Experts of a small language model: 32 experts in each of 13 layers, 567M tokens.
Below are experts of layer 10 (counted from 0) of a mixture-of-experts language model. Rows are named router (the router's row for the expert), up (a neuron's input weights, with its number), down (a neuron's output weights, with its number) and show model dimensions 0-159. Each number is 128 + 32 x the weight over its row's rms, rounded and kept within 0 to 255. Numbers have three digits each.
After each expert's rows: "gets" lists some tokens that make up at least twice as much of what it gets as of all text. This comes from a sample of Wikipedia text that the model never trained on. Tokens count by the router's weight.

# expert 16
router:122121123093059130163047078141113109149139138111121080148127172169112096110135204127158107127095163109180196130097161167106138154110122128147125098067097119204104155181102159081114187092091131126150145141173194143231107137123151121122217111131066148110091128158107125127077144178148094142135164123156160125091129101108145194151092075179113113130123122095116119150144163107128152166095111113117143141111106094083155118113128135118148152144172133044125123138127104124108166150140179
up0:107167123112176093115123105065181123076103090134139136095099153133135135095132133113114113042076141171107163063119141099131138107128118156100137130072158144152077147168083093163090139119155139161134158177127156187132132090127110159125090166176134102168099124105125078118121118182141124130126153145131119135088091128132115096097145086156125137163154157209069103153113146119065101110092159109145128104128088153069127198143124150156131094137192051113232099097121082096172144100113173
down0:159111136120147197119142125127115153135179140224093122088111151153123090117131175106122079157130137132158178168130155130125127114107171133194144162154158161141098188154182205163050066135132158155100122123126126066130145175098136107095095125122148109102084117118107155111108102149152122158128090107104120126145159052110133107115129111137175174117150164172138161059157098068156177121135188143152108144125104094170112185184103070126163157130085167147181148056116099151143126125105144
up1:101102146155096200099074084147115112144132121110026102137109123133107136057134133114093132083104150150114118120162125109120187109139094082137100108076126121086155123211095208111174158105091162125147182124111078139102144158124162103127155083118104155135097130165125115113087201169121155147151101112158092075086136170111128162165110119182127107158116104170101068134132117149142054161146122087158100175106130122123068174122190137118129182099081113142162088173162083138123113129116145
down1:098112053104149088145094046131137100085130144141134113133149092172182104076091159164111156161132111121130082137096092140116103141143157099120122107086136164141105102141144141126091152136097223117118059092125104134124149120147149095140121069072147157107178106090211172065118096124181048128142131147105101122161126146155132146136087115069166096125128088121098133124091147089129174136177127116131139067106115158095157126103123164137175106130098138074246130117131142139131127094095102
gets: "the ", "a ", "The ", "s ", "his ", "an "

# expert 14
router:096114134086086148180091108176143118156120171115190066114184128137130122080162147139163121113128138121083133094114132112117148120091094106156196125053112146180120173182117124124072130165114126115171125183134175123144101141141128134140145222181109152106130058117157169160123141175126109120142156085174122114116103134107153076120096112154104073133116174122171104065178129147189175185137092108131074169137119093161152091127181164125097160138144154117096159165198158114174141105153127
up0:128111134137121177131154121086132140170110117113130118134163158075121128141133122119130133208102106090123195072084121094107134155156174130089113142126105141152123136138080089097150093220149115164150126168181131076132116142196124161144119165108135133163114182127132181173142209071164155135153126130147094141114113095187127147120075107074166153147172144083176061164177126131085162151153118072140156158129138174128153062087140063117092105085138156123097150123140107097079206131129124
down0:169118072144135121164129102087147082142186158132159197126062173158083187072109110168172101127164080152137109080150146152209170104157151136103071074152071062137124105114119172096101143174128191102157103121084126115140132113107133128117116121130154131164085147137134168159126144128105088123155125095111128141076073068090194123139191124122130129105148120133101132142160109117145116092163154126171108106142165076143115121113145135100120177148092074138193154092104139063071144169091121
up1:099146096057152164120123095123143159078139138120132100104084065154109102141128118145181118134073132119075118155135125159165087098131094086140099121101142104170135108151136097101197080144131117100170088112072158072141136083108129124129102146064215085138077090184109188132068138152103125090121136137117117081108101093069148122121104074110083144138152148073155146159107152112168126107122211116108167147132140133147120165134130113153102201100123150141132107122201095123109203171110077
down1:199132185162058124137208129146164116140119165109135156157086088144177124109129206095110155079073189118110099153192141136150144147075087123196057138112141092107137107075103135116166135179143130138127124125140132087082123108117147111119183186169118130140158139185154094150143160155143171081176140069094135157103114115138097103140096133090132122123126123130161149106136109073108172141126088080060071140079141075175109117114132091109138119103123147160088121123159171082101098121130093
gets: "| ", "\n", "- ", "\n\n", ". ", ": "

# expert 24
router:111138136087067169141099091204128085174097167108163100099162160139116150100094144100123131136125168114039171153157163097117151112101184094173178101150106106163066140098065115100119142112116137120155158184156159139175142128173128160104141221112095094112088086119117127064163176146087133142190162138130126064110116106082111103132095085206149143134084120095154074119147115107130143134099091151103112121126129082169172144141147136140083095181120138121122122176091158122124172122106149
up0:047215095126122145094111144105083071122145142156098055214135107146086150122110083132136120085150118143144194113095123133120114107166157122084140121111178127150090148146193089099082120127142135113123180140150145085102126099132112077128177169098154113087099118144106133142051150121113180139153093140108174092124134105093075088136159096169102145108109147129163171087148124100072053095116083130151125115067135137147151169101159108151092119135057129162154086106088137138142085166148097
down0:162108201105156053127111168109159107144111118109102125063148114124143117129138085132093170164117136151143083150104106120113130125154159165103142099083188136146074132129155133131152141132101109154141121119112153114049164175098098121082120197077126121048076153114109090084141145107109079175124092074136125140106222076121123121115132061165144143156139133130140119147160091157083124160095113138173102143112124132146143085094128150073172134148105131106197119057076099127146141036139162
up1:085145094161122098096169097156123101094111112104072211106132115109152130104114172092120087091111148114105130105153134079108155124188136101172115053152168161158164122157149096086144106116138156093066117103088116110118105144127105081169210137109047130147125080193145153099112171168101164093142193122152063133132167083129129119146065150154139138102110112138143081106161083087154129108129095118162101149176131102206161128115133139135059098090166143128139179161101113106108125117177119
down1:137155172114150167128076107073134145137101100181152104103091166108095137119102197086174133169127130148136187115144098189079131130130192177098109135136189154194174094134097167118085177155077110146142110111133161154170087109142193141116143092123150143167105162111107137136129131135119095146063094157195162149155201114133140119152133212132104150083099150110120140176111077192168144094098118113144138142082130129118100177131126096129131091112140142147199102136137206109112156129096097
gets: "in ", "of ", "(", "the ", "by ", "on "

# expert 2
router:129154081095092132090105082135107119213093167104130104121125128106095091086112170116111091122137162055086081119111127132123196143154147082179105056119109141125098090138057130080068156107119114085114145130178155178212109125165167176159188141065134103069092111167149126106118158130159122073107156140139166110117096144111156143121127093134139184137117094099104126124175133075162110148110035139133098127124131122141151102102127142153113128152181129100117162155078131088131164134108187
up0:110135066160096155146110146181071132154138133174090130065085084168091067111147173094095125132181147168123094153107081099112108121171118168135189064124138116172148146117107105116152130115139144134121159134137134188162106136155135118132149143165075108143151168106075118089068121115170163164107117102151149165108116146138051111109147087105106184135150095146130148126140062114095145149107092156155152109099202109148164063112106121133146202088205162142108145178145183165107137146092176
down0:153136171119078137120100162095163149138133134204210123162115146130115129131141115104143102082134130115177109137109127142112149082121057146150072186122145109110113070145193084091127179172123156085112103062094126133114145107124097202090176097143093148182111081109115149184117155144104131139138136139098129115131093154175108170105203108151116160064100085105166119152068113096138093125106101130164122094095144070095108083074197120125182104172154140092109105091104100140159135113090143
up1:175116134136104095120182080116154100091099132130146123124129134089152114156089129153138078153085115119136158162150184138155159175098088030154141155146105119123146113113207123048106112116099137106150063162159195180135093129082145123086187142089132100143132182099176117104178126133125135087131092086129166093123132134172147129150147158148164024150163134090112119101112067060180158114105145117119114123145100119138109108123111111153083155134115105068101118115043144123091158118091110
down1:067108124103113124123089124108106134138128107134135107137146188161134148097036135188153122200156166110162125096141072163122091117114082143115116151047125147131189123181198156152098158180127107086098131111159115122170108158154151180142182127150091141119182145114142068107084152127116098169134152096112126141151254107105182149143086150125080067119114155137126166146097158123114191136116102151072116109103096186132147147114107148157176144136137157131160134107114130124091117177139109
gets: "in ", "on ", "In ", "at ", "of ", "ed "

# expert 22
router:155121124083128077174095157114141106245105110059102134201120161146087110139127123178107149157163141101107162106118141189131125112131044128157135074095128088147109154138120155137121138130129123122127151156162124131157120132135129130134140166126104095158112132124080188101120111189123153147165127176167084081088054100116091082097118132167096129125163128115149115111226156114145094209121039078128150132118119123164132147083151104076146143114201169116090086131125136106116143139135138
up0:120164140089174153147173156075143121092199113157168115101137110096069139179091181117108154147118108169110156070149170106119123097097069069131140114126117126155143129113163129138154127167104156081169116120163123112147177177102106160156079072104165189141167143133184116055132151104126111082155110113122173077104210084170112199146157104113155142130158107120097111127093131099132091144128131089080152160150117165071094110092125159106125156084130085092202112136077158135110156157123158
down0:186097156173113066095120117111121124132098169113068184086116066112154116111183120091113138129104129130148086177127148202089135158119114126117120117142178045168154123149116098128115112178116142000139133108105120138101122143103142118145158149173095105100131102123081141131113128154128119129063118113141137104075097118052174089101153142088129138085104219098156105121170084138138155155137118156143120102068134119147139151149156083130114174218145159118125112139122140158162114161153142
up1:164143087052119070061088150105100117174143165046110097150151167160105151162168121138137128116112098115157136166142094119137123117093122175081130196141111135068117139126136092120108171153166184122134127120104160085163118139156098084083144150200103140130129146134129108120093141078132163146138102138137122100088149109171159106136114155092122196112109178112092139119166120150164165121101122178126131098151183161213067106121141076155079148102125067116157074071103182140137192156152144
down1:130164163166139102141105128103112145109185083165093097175031117169137128141110149127136139119110141140173110141112126143171098122152135136135188097157128180149101107118125103091135153121122107152112157095142107076071162089156080116112117165153119162094146152193076096166171111146152120144157115151190095173139075125094113124135127197128111131155178116110156180150130143115101107103081147130194122133165168110143078119146132090145141135067181095084152127157211183104200203085164097
gets: ".", "s", ")", "'", "es", "a"

# expert 8
router:114133133117120123158107096141125115199113184050146101120125165121106100083081135096149152094137128117105169094148210108120208135146126128147157126095123102108119155118097094147134128081156067122146124195145180152222113106100144168163167142116161070063114134149175098118121120168144113093090130148107149155110086161147159148120126129193098139134203129083105097074133124116200116104096128165097107161140189117096165089155136138116084153136157137080069166144151177103111154176128143
up0:056118110130104175145100126092193118119174163121050101164123169179150130128123127170173117175150113066110199083105145130125103157103078118154158084149174106157119101165119131136167140157102114151153099115132149148093143101154101096120089092180105152127197169107091156071117111164164173101183102135111117114108177155142105178121137137164131066156183145095109106137111119129115080150173151079158157132134126150079127128200170138101149056106098136066145100144087137156110117143076086
down0:134113122124175101100132141124138114177126117121135153136154123112118178169219092072165126152064117103112129145093159158084091172157149116122112130026139156141153127116091139102128120084155132152150121133173124121157137104136165095116160188080146120110136125174143102089124118098135038096101172131104097122170176084102145188170064107157127058078114113141136097139125116108111193153146171113045119118126114120211124133089144135130119173135107144100213112171087147154109079133141115
up1:125102151120100097158088135131151140097165125141162158103097113135133113098126166100187120090113127063105176137088118128112149135096113061024108163111132129149071138068114192124151096147160077157166120141150097125126120132123113126088166184151129139138121133124173150115177151129125145099127171171112112098139098074220112122165167182157194145032161130128152142154175097060132151089131101133105167135147105145106125069165095166146090098142171148147078102118135160130073123098182125
down1:114142096102159166087171112151133141176135091100115149225123146069181190117096108140115119118143093082080098143097117172151118121108202124135153139137100085136091141126122168108132176143167086083154092191156204080113142133158124124126162136088138108145138110164117108113098064113141173101091142159194101129130115148119070143053146150089109130099169121128143113131186151155183221082106097166092123102098118187136124092113174127190148112155126100133146124107127140148136081133104161
gets: ", ", ") ", "\n", "1 ", "2 ", "5 "

# expert 21
router:118123106123093073132078134159104120188105198088166119208143140155117069067095106098104141060096115122144124114115187176112168128172140109163152110155156194172153130122101104106117164113102097162160187155158156147180162127159170143121140123104156108099113128149119105164137133178163088116106138134132139116033102166119147110113090114138083136118162160119101103106137161075133072132149128143140152168153132076117179120125188120122108144173200110071091115171100129172179125122121201
up0:113117099108111128152107130094118146171139114125137156120093151126132034044184067112162132087135086131179075142097159171163094132125132133147148152155131142191112130150163148146111115098154156055094153166138074160125088161138112111149114162120083142147155134120106123139096168104094128121140120127117141145089127150134129094129123083079078161131114172173046139166169117195102117154137099086116064159143167140141135121248171120148128094077120065123108090105120091115164083098087147
down0:134091130070125163126096200153184058106113181182082112113060102159121177095076135177088155158071159112127085157120122128147178116158138140138179147161170083146153100127168088167097185134169141156083120144129166141170121087145119181114128134144121150104183163117160092125130091116112105101149153099127143086155114114134120076088155092106174099053134115113132099124031091124087170165134100140141130170112125158114152149127119096137139063154111090137167099171133186137139143163165128
up1:128140137137088152152089093142160133126133095132120119074106183162166127136141103121161156116173144108131169140158110151138127185126181128065082195164204053152132132165138133129157124182063115092155108172177166090151044114051107135142110127131124172135107168153063145134125174110160090131161103118175102130090100120112143174112098151150127177098142112117120177179140043211102102153137108124123180142145194132095096112125140138130083198133155130124166139111130108152124154123130145
down1:154106139082134136096155134093090068091138145136091108154102102127133118203131109147114109162089106133130135146164110114109140139138116126161168079090099183211110145137124145084117136110086160137139148139108063128178132149183122136177152136153115101187139081132187123059151036130149129096145142110131188114137117129183162179176107114147134128102110126164094141192139139104120195121070097091081172109093087147121107167070108117157149150128064111074162167101126110174096141161181170
gets: ", ", "he ", "which ", "that ", "it ", "es "

# expert 27
router:087174126080082145129060145172144157189037205087147112149161139157093130105181139145163134131097096103066146090101156144104129124137112072191187155116109112155093185163103105125086126118094096123127180132140139128112130114175088146133155147194106083126097081125130160109125143179123102173121177100141112147115159122143147146119131088185128133124124165069096107103152090088175136150112111134102114201155141142154198101135185101083133128176181145091107101170130155120173107139153119
up0:051178119060142140105124118144201128179137162128173173109149143121143173081202121142202115169118082121127120147168104135122148098125119180103175122158142063127141119189149120100148173127099131196156127142111090137128103109106145182110178165152149123129110091060173147111182102131083114127127117148160096205126104143110160117134096162130137116128102058155143146141165167097083099136176132072129123127156130115153099112126131111160032118145145124131138103154077112146203166153143158
down0:114108048143141096141106131152117134125122176108149131148209145094154118065095169145097096142143167144162120068161105165133133053137128158135108155106190153095143122180144130180115119153150127137056098132129085109084163118219165180167149120088118146099167119077112169073129118144093138105126147115097141132164173190101125166079150101144196155117109107129141144144152145143153114130119126094104059100117154126058135112082132089134066151106134113122195173101104167108119147110119196
up1:122119089160121223112119161148130156155101151133139172111120115119149148117167155113109133140141111170140126154109122118193097060100092170144135091104093085143142129133130077089087160072146135130160066110127105149137113072211155110093128132104096100114109156134094195146108111083143136186116152127125108158172140108129137100109132121141109120145199134168153115133115099121113125078098119101114144108150088090142147110103126164074164095148190185108143080190240134198071167150080096
down1:104131088130090098123089145159113163072162093184144124156165090135139127085140086144093148088161130165092166063140160128155128067188111123132120097111056149120116186158144177111157151133106164094102139181136099137185114150147158036102141143105153156134151154073107079153099150183157109094107147089119168104099176157151106146154117173109126077127159174086148153117132142148089145124107072151119124098127129149090048161067165112133097135132096199172165094170127129094143113117181120
gets: ". ", "\"", "\n\n", "as ", "- ", ": "

# expert 3
router:139130125089081112194081120206176112162102112104102105135146144114059107113089091129146129132156161103132137132137170131112155177132129127138145127097066130134192168100135082092092164123099096168119106170170125105110121121098137099153127168141139104148092070163156100136138179149175136145198141118145159058086134086146158156068115125151124119100140117141158080163219177099114115206153094071111139084118127141113174139081153114078142186155181193119105126128107136140162086152116166
up0:107180125179135135074125138156088088159075148090138166131072085135130154171163158137123109117122121091119141132103109109178176109131164134149114108099143136108168093159108098089099056166120127106141126174129083138130091149088113174161128164121138166099098132068175159110135145158168147109158106107137188156158100145153144129160078125151151123085114095158182124163168179087077105111139157119088076169171112144090132087094218093166096101152156141069114134141058122127134145222179100
down0:114086121073145075132165138128080190096165104141084148177084153152091103142111142095161124129200127102132080085151143124095116137168088160108093093088117100133179146067121150120120099182134150120089121101081161188158121070117137123125138139166101166170161144093128144103127133081124137116145134126199155086115160156153114079136135137066134129131137126152094116162164121165169114158175081129037132128154136065162075220127116109115118110113152173150118202098136145083176097148129098
up1:180109136135162107174078137119149123055071166080150115122159076117084078129119117136162153142130080130133179112182149137078095177126132103118161116115094092134107105145097146122127154108111078123183113150170118190135115176142156182104082080136132157166106153117127105083114115087200122149155061125130180098145110147158052151098107129084085072097137145116109108173172190127172155138124107157124164144144158121158114125109138157149091181166137140117108105147131128193049194157120088
down1:159118132194109101123093134101109072067174143165198135106136130141137159103067173111111119088111108189100105121153103133091203128089124138172110122113065095142096166142129142137120139090131133122102185141073178104112151107121137151168096122154112152091124160130129126185200149141106168153106105168148129184096098167092122079071145109169090121142087199164137120141162103140137188117127088102158088114107106121167097122137138094108101124084079070070096141108069134128183129163126063
gets: "S", "M", "B", "L", "D", "T"

# expert 20
router:164093111108073154108063186187174077113127181079136143152159126125074146072172109129166132090130153099091159117132150140092173158154114128128119100158106082145069130104098115079098145172085089163157068156157165154125133131103150117071171188154120111137145091134176154063053122169122119109119123161138105106110125157158132134072117100145099129094101142096115092060184143154211130117094106141107103108139110104088198134160153118120146123157133186112102148185126158081146153106122149
up0:136179141070126146110116163151178133173144172113151166144100145130110171100150093121098136125095093109126143096105129108065119138131130112099159089124162157130128175135088192119078102112151118109122076107051143105062162101182131081172094142081082114114117074139163159150148068178118113124128157059154124102110132151152147152089199160111090120144144108097062175110089184131161146161123180108166148159121144128132230208122115133194151156137097142112083154118118114127122150131110096
down0:130129138101155125125189120169142127105180130097092029093132132126180137104123073133133176134154132108117156116106124111127147168126133134170094116104105134129074114121105084077090141149179128124159188123157063047161121121138119168070116109096111127146081123118135110118128131186136200098157171155105129116151105083149103071093080141189132132134093090086165119139115143128162164061110144107101073062100107153119097128078189134067100114166108175106159128099097156114157148162081188
up1:102151096109112134160125169148168136149114111105093129160104197141123155126174124105139164126133130114085055177192173156121120141116126151105111118098139120138117121146123126138122143152186137088083127108064127097133162132171072139115158156049146044089134081101172137123119151112136079137104150108049102099125158060141130135155111070153108195138087072100105093136203121127122142077151111126227131144074121119059131116128182109092109153139085152121136143072145144142161152160171129
down1:128100132130115097053074182160053145136095096167122114171132108124074125131140149159118110171085132094109066090108136127131127112132135125098170120178213118060132170152089132052126175104098120192116079158145176145101149156138134091092104143061168136183127208141094095094190091114111121144067125142126112153157161145098154147105131091148144121165102161130145131143121151098124162145149112158137121102136116172153131101133117114161100166153142073097042064149151094175119120115105130
gets: "| ", "(", "; ", " ", ": ", ") "

# expert 7
router:094109107057071140106037099132102091116094172129173110099171191181158131121138160153170128148117138129122165126120170166114123176156135128182171095055074138180115152135114161086121159098118138157147130143122143144220158094139179134093218129150100098109098123121127129107088151177145141145166164143123117114107136116075139151137050075181135129107103114094101095167115168100173181189104090114092119127120126140171149123134137146103118146153112144078145112146122101102094182143181122
up0:129153180072022144167099155115104114082102226043134109131123097124126085090099107170091159175145097092110145090125111122142139092185154150178148144132071115163118134139112190087141142129124104129138152169164088112104102160116109180180149125127156169081192105123107157156138160116187132136115108105159164159144174085098099136176093104147180107107138129129116089209118103061105132128078152159126162120164144109137116115169150098106141113159133149101139120148118148168074149166112141
down0:153235159131141160140122171086174152000180138000124149130196138135101104128143148113147123097123108112135102123128131125120128132172133127113091091102073116098130135138156116116158085155126101136149143139139134105148133110117086151102132162120103114141089112136138127147124166090140120091168134125127143116109086115112124114121130146133142093086136168102125108140162117133100101141117101115093134136129108112130144153081110109144162132142171103128000167125161080126155133123113128
up1:114152124164096144125102069124095143101153078124134151138092114143062146131119152151131094078184105171162101140135140117127101132166070155168162130091094111092121156100219115107121126092124118177100180123134179100128094106114158089170184163166069165056123153159156182167128166097090160175139112110111149121105104132147100144123163101140173127182153141103182116045076151097137075155183113202134084096140183072127136158123116107092166165143175142115133139145160135133129145175139120
down1:152082111120121155083194151163145092153139140101130147113130182127147255107099125143133121136142119082112152123086128136096085124165187110108133157162149088195129091115087120161156155093131149154167110116087106078112073051134106149109082118107119107191107110145166136101103087209159107127116145118144155098146112118142083129120131080098142097093167102138168082167098102165068131105111159122066114164110113123181119143125126100127128092096156096126150141072142131075140154123172188
gets: "the ", "and ", "of ", "The ", "a ", "s "

# expert 18
router:198149068172074107172116129118163134141110151074094126133125180192165147130118104126163093133161085068101131107152154133151146108097085153119131075130040153123107203158124093079102142107133048097162144138124108119156149141112131139145138138075062122071092114129097127118087154142156153128158098157225146101102093169098090115085116154157072163084103087104146099083146115090190152181160099095134130130107163156120115113100127131083121107139120121108092115120111141138174151154106189
up0:135113138194159086111108068091147143195055161107095139158153153171133096143130167156141149142182203060105140121112131085070084110115103155138152139118096168066112155165167113148121127124105103093207113087129161117120169129130086131141140134126055150148126143149107113131095099123118099119160100147163184135105118143156095104138113123153158172145103125084153136154117114177188109182172127144074121118118124162140152097160113115151109190131127086129125126113000112110125114070116172
down0:106116100164077133113120186105132116104101106104081167112108154053137204091142156143132144150136155121038102073114128156217104114162115148155097153172166119163095125119128056116123105118148159086103108128147107140119169121150108119068103175116111142111126153156157127088132119083084136131116085140115123155151132101119024123173197094136160084195135079098126120154121120126125106143149118117135107191167178080120134171116156151210123105122111104139173200164094146147096144144124127
up1:110094146139145124157069111129114147116111114091174176078131129125091073109160158147120159168118108157184128188088099079172124143149122131167157111115145089097112131141126170125109241092106164084131100093130107114169116144165106147166117179198142174098172079143137104118119132101111070153129093148087114178107179078130158110098107106140139155136125097135153147147098125134199140169167147079066178139150118198104154194169151134155099186107141109154091145106165094112163100170100153
down1:144156132166172152100103155079164145100146178086098047068138124171099152074151118090161100127090147114138106052123140069164099109131095125104102093087114141102136152123150109160112139148181157082128108096053106134176073095092118074107132084106109166120102076073124152089147137158077135105106082112130122147123174116093114124089144109160129155153144096133167150159161106147115093125189108140165161077098140102204132096103087154120117125174185116126065166118072139137136154084105178
gets: ".", "201", "200", "202", "|", "199"

# expert 10
router:115132053124087174140052171169092122154099186107209140131160158133111084087123152157115189120116131118093135140078214137073116150175146145142141084119117147115141184087096145049137094119145084165148175179140141104131127088145124151098212104067119098163110111073181087097100148175132141112153111116094104123101141128098146121150054121143104147079112131087136095079138116118160093132143094104083117113136146115168159165156187134093097130150139118111093108144123155168127148099160145
up0:132150123065160139158155131068102135170134143110236089154138125115190136097147071184155125115079132121134151173139166127166118151126062111150132118163140181128094108106081183107132107119151064106213113158085122112113148108176068098145181126110115123106075119148151193125132129090133117132091158169083099106116189140062220140101142141093141132109165112086124114127175103145116111091154090091147173123165116103122110120099083159128077088102139130109147110128117095089119097146170131
down0:139104173201119094114084115162113129132145149128125132137125146124154142098181149148132185100108111160081178120113113193105108109125087154182161125100068120126144178155027144130170145172199104099132102098179067155132097093150148122119149109149126147175117117087126136156081170133125106176096115132140112183134225097144085095147108058127139108163121117138140149179139110113120151158208113136132142171098109125187165172123120122127082160070135176156113111117098075108148101159122077
up1:122204192157164160111134193168126118114118084125083167091164120061092198144170085104098118099090140153098126160104112153148107147113126148158154104089139113161126155118157185171129114148156105129162146082174146179129145114180163154150153138130126216125142156125126125110095072179135172118093190115131149125082173123139179120159118143085110161190197171093113130171187161129115092150129127061175122166123156161138143151134132127151134090102082085092110088117158117171086094153140121
down1:156051090173147072091060167134092130078127169112143135066145163122088151091145153133137153089130122109129114120128130119084111132070106129163094169140163090106112107120109100148132134143132128145053125115090167160126114113083108162140129092112147114070122112143144115162084096076132155158143131192175148083152125111072108154171149184111158075034073113112155107088155093135197146087125103124101116151180188130152168125141162087101140141126100100226134143112155162124166137137099106
gets: ", ", "and ", "(", "was ", "to ", "is "

# expert 0
router:151148096137113119216062121202146164144069130116142112140142129146079139120072070123132105159092141080145118119119139111077125210154171099144124122118013126164162131133152091063100140105112125156139130172140144108171153096130133118103100162141133095155068078165172142153095160160146071117176173143146174084101117133129132148095133139148123124104097126127170059115212102117110094139179113142125107134149145136072181089088135165117135195159146171122122132147097111106153144115145157
up0:119122109142132117083075149126150131112124188209138096123128159139134096125165152148079166162196139088117149107127104128115098175086117179134092172163146107111150135110126119179096116173146125171183152088105084092086117137111094162153118154137095153098113145114121118146104110107174137142077193121134163115089056131126113149063054138162110089145097057146191083158100172106091157141159108165082153180058130051138152150135138171159155079154142157139078139108123145139135073131101117
down0:122137166116132113133176124095166131089076099137153116179110122131099155168092093125117144100139102149080165120115159166167115145096102154117101111169170129115158138112143121152099128068129193172138147173096102104123135104094126121098105111186163132076111155096123126127162113049123150122122182146112123118154107181115070148124098167143089145142078131148190091174097144180084152170106170058134175062096082109096168118034148138135141106174110148101114182113143134054150124201111179
up1:116088097122101094126125085137136094120163158136134126141116166105098142109142060078169122135110132081157112045094148161125104120077182174140156114150131196125125087116149160119161087055094163142213156143108135182152131098101172173114070134164125159126147105112174069122092092207077085103147210137087137103150123145146138112090114122128152091134163117135089089056195090139089062119162098132118127116147126144131104105126073118091123149121109091106134163126111192129134150129149153
down1:218162148123155154101197124108117139166130070127119152066181119078128183068114140140102146136163164187112106077114100135108133153115178169096095090108106109105109149128148107111149166126159109135120165104079131076119148094101057137133158156100136096137136131102119124127112168068139127139099141107186118173149049075094125195148157081161067121134126169153123169087113120177129135066085134129128142122147139155132120128112162106142125143095102081122012109108100131152148133141078091
gets: "H", "S", "B", "M", "L", "T"

# expert 23
router:116144098080084132114077082173153092140118112085137159143146149175112059143149146155155120098140149134095158077086156116096157114190126110174121083144098114123083111134086162099164097120124089120092141105125127127134175079128116163097155130170113135141047148134151150076071082090133152149157127159156168074137093203060122160126127141190102136115137151094118115099160146118174123139148093104106138218116122125186145161109099165022155125176164162109131128146114101145152118103141194
up0:133102109140158119118132197098150140211166152077166189124101135123100100166173167113161132165176119107094119101107149166090138124157103154133079142101134163105091111100106166113119090126180083086169112109110140154109148115163090121164125128222182148058119092153106109152132100126175108120124090116118151111172148117113105134172153153150148150114129106074172086077182124141162092167154120155085136186149175122147167107126146164089127149123123172084193061082081099140092170166123179
down0:093159144119080177047056119105135123156096077128149144119161150141115064100111046174135169115127122128075158128107134146150087095108172130120136178134187155092143149104112152068075169107119118151182146147149127119098106105101147088108176146136126100118145188111088147193132133109158140122139105169166043131135116112142107139111117107193114111180118151077130159092175056144123078159178090110145108118129113150104120100145140133096166091150096128184080135118101163164188067141150139
up1:162149100100121154111135081170163136176121114131087204124098150135084115130150183132114143179131167118071129140100124145108158152129134125181128088085092073099131139089061112128106141070131092189109175126108094162138174085153172110157113120186180156153116086120141092098128108126165170146097077129136202154180133131150137176157073131171099174177145135089162108128124139167122120166106085093060088096108092152122139166152130106151125126134165085087125142140132098063055128133099064
down1:121112178173132144170093097083128133089144134141117115077092154126125101100137092130126114155157173090142090077128126166167195117153113184152110126085094142186114149062137111104043105096157127124126103164124119118138116137142112135140126131138143121059123171095178122155080177100084128100110152166108107170094135153135174084148143127160046144142070078138134066102115179148135142041071070157109195176140142145150083163100134151117175128119156101141092103134162097150153162092146076
gets: "-", ".", "'", "–", "/", ","

# expert 30
router:110133126066052097134067102150156111144084173135140110127133148165106105077154161111123099140084192093133177124127151203126160135103189106159164110061097104148097133179141115061046151090084146123136165132116160194146125136117147115143172136099044125089118109173090146108090145149167081137156139139155139116065123136126155120125075136165145135118094139128136101128139182075165140143139126126111108117149139105128168120109163108058107110173159125100112101148084113084105148085096215
up0:103140056128124157138114150169175177149141178131118178150132142129135172128147104091095163156093255124133142148180148158136075075116113185148141092114098139152139059119153135166160104094111121145127156134115104080160084118218131123147096124144123090171141112165086132109099167118203149166141114149116082169152138127117174147105099136150111110123102104177176120154122103095141112112200182167116101114111109076137124150112185095106201107136151135097109173136180134091172137150137127
down0:101099108104145101096101109136138122099180082117137143207160078150124116118143136121101159152108118142060127103167139140081120138132108150090099123135114114166147104057180106106195136151168159125159174150169179150145094189137135104143092066047148129133126133139142125157074133118111120138128160101068127103125184140131096122190096122100146104165111138122169124118048132145163095109158096054123138144118130130147141177163196148142116100132161142154255082164115111155138122082142144
up1:093131122144055086115116045108124160128141107161157185099124152147117135097173138090152051109080087130124183116118112148141161104112169099126117126124151212158109100138096166143150180156146192146134190088186103194110124180157130167137161067137098120065058110101139142109070121132160126141176122171080094172099150180138137138083079124134116121166126197156139141114159085076113161118144104096106110123101155119093149135123142159080149143153141138157118060110150118126126165121103096
down1:088080128123141165122116127146166132123142185142098140165157129172102171151093122117093091117090127126124149112113171152077156090134118103137160167155137134172149165099110111093111060129173166102112109127119122083125151159055125117152095064063133211244186072121127156114106167140144141176123159104127085133137128145098108155136113077120094147111106106112173174136124158093185095098114147168155151147175098052084143105156177099105157188111113169096176140130107135107161121163100091
gets: "of ", "the ", "with ", "for ", "that ", "to "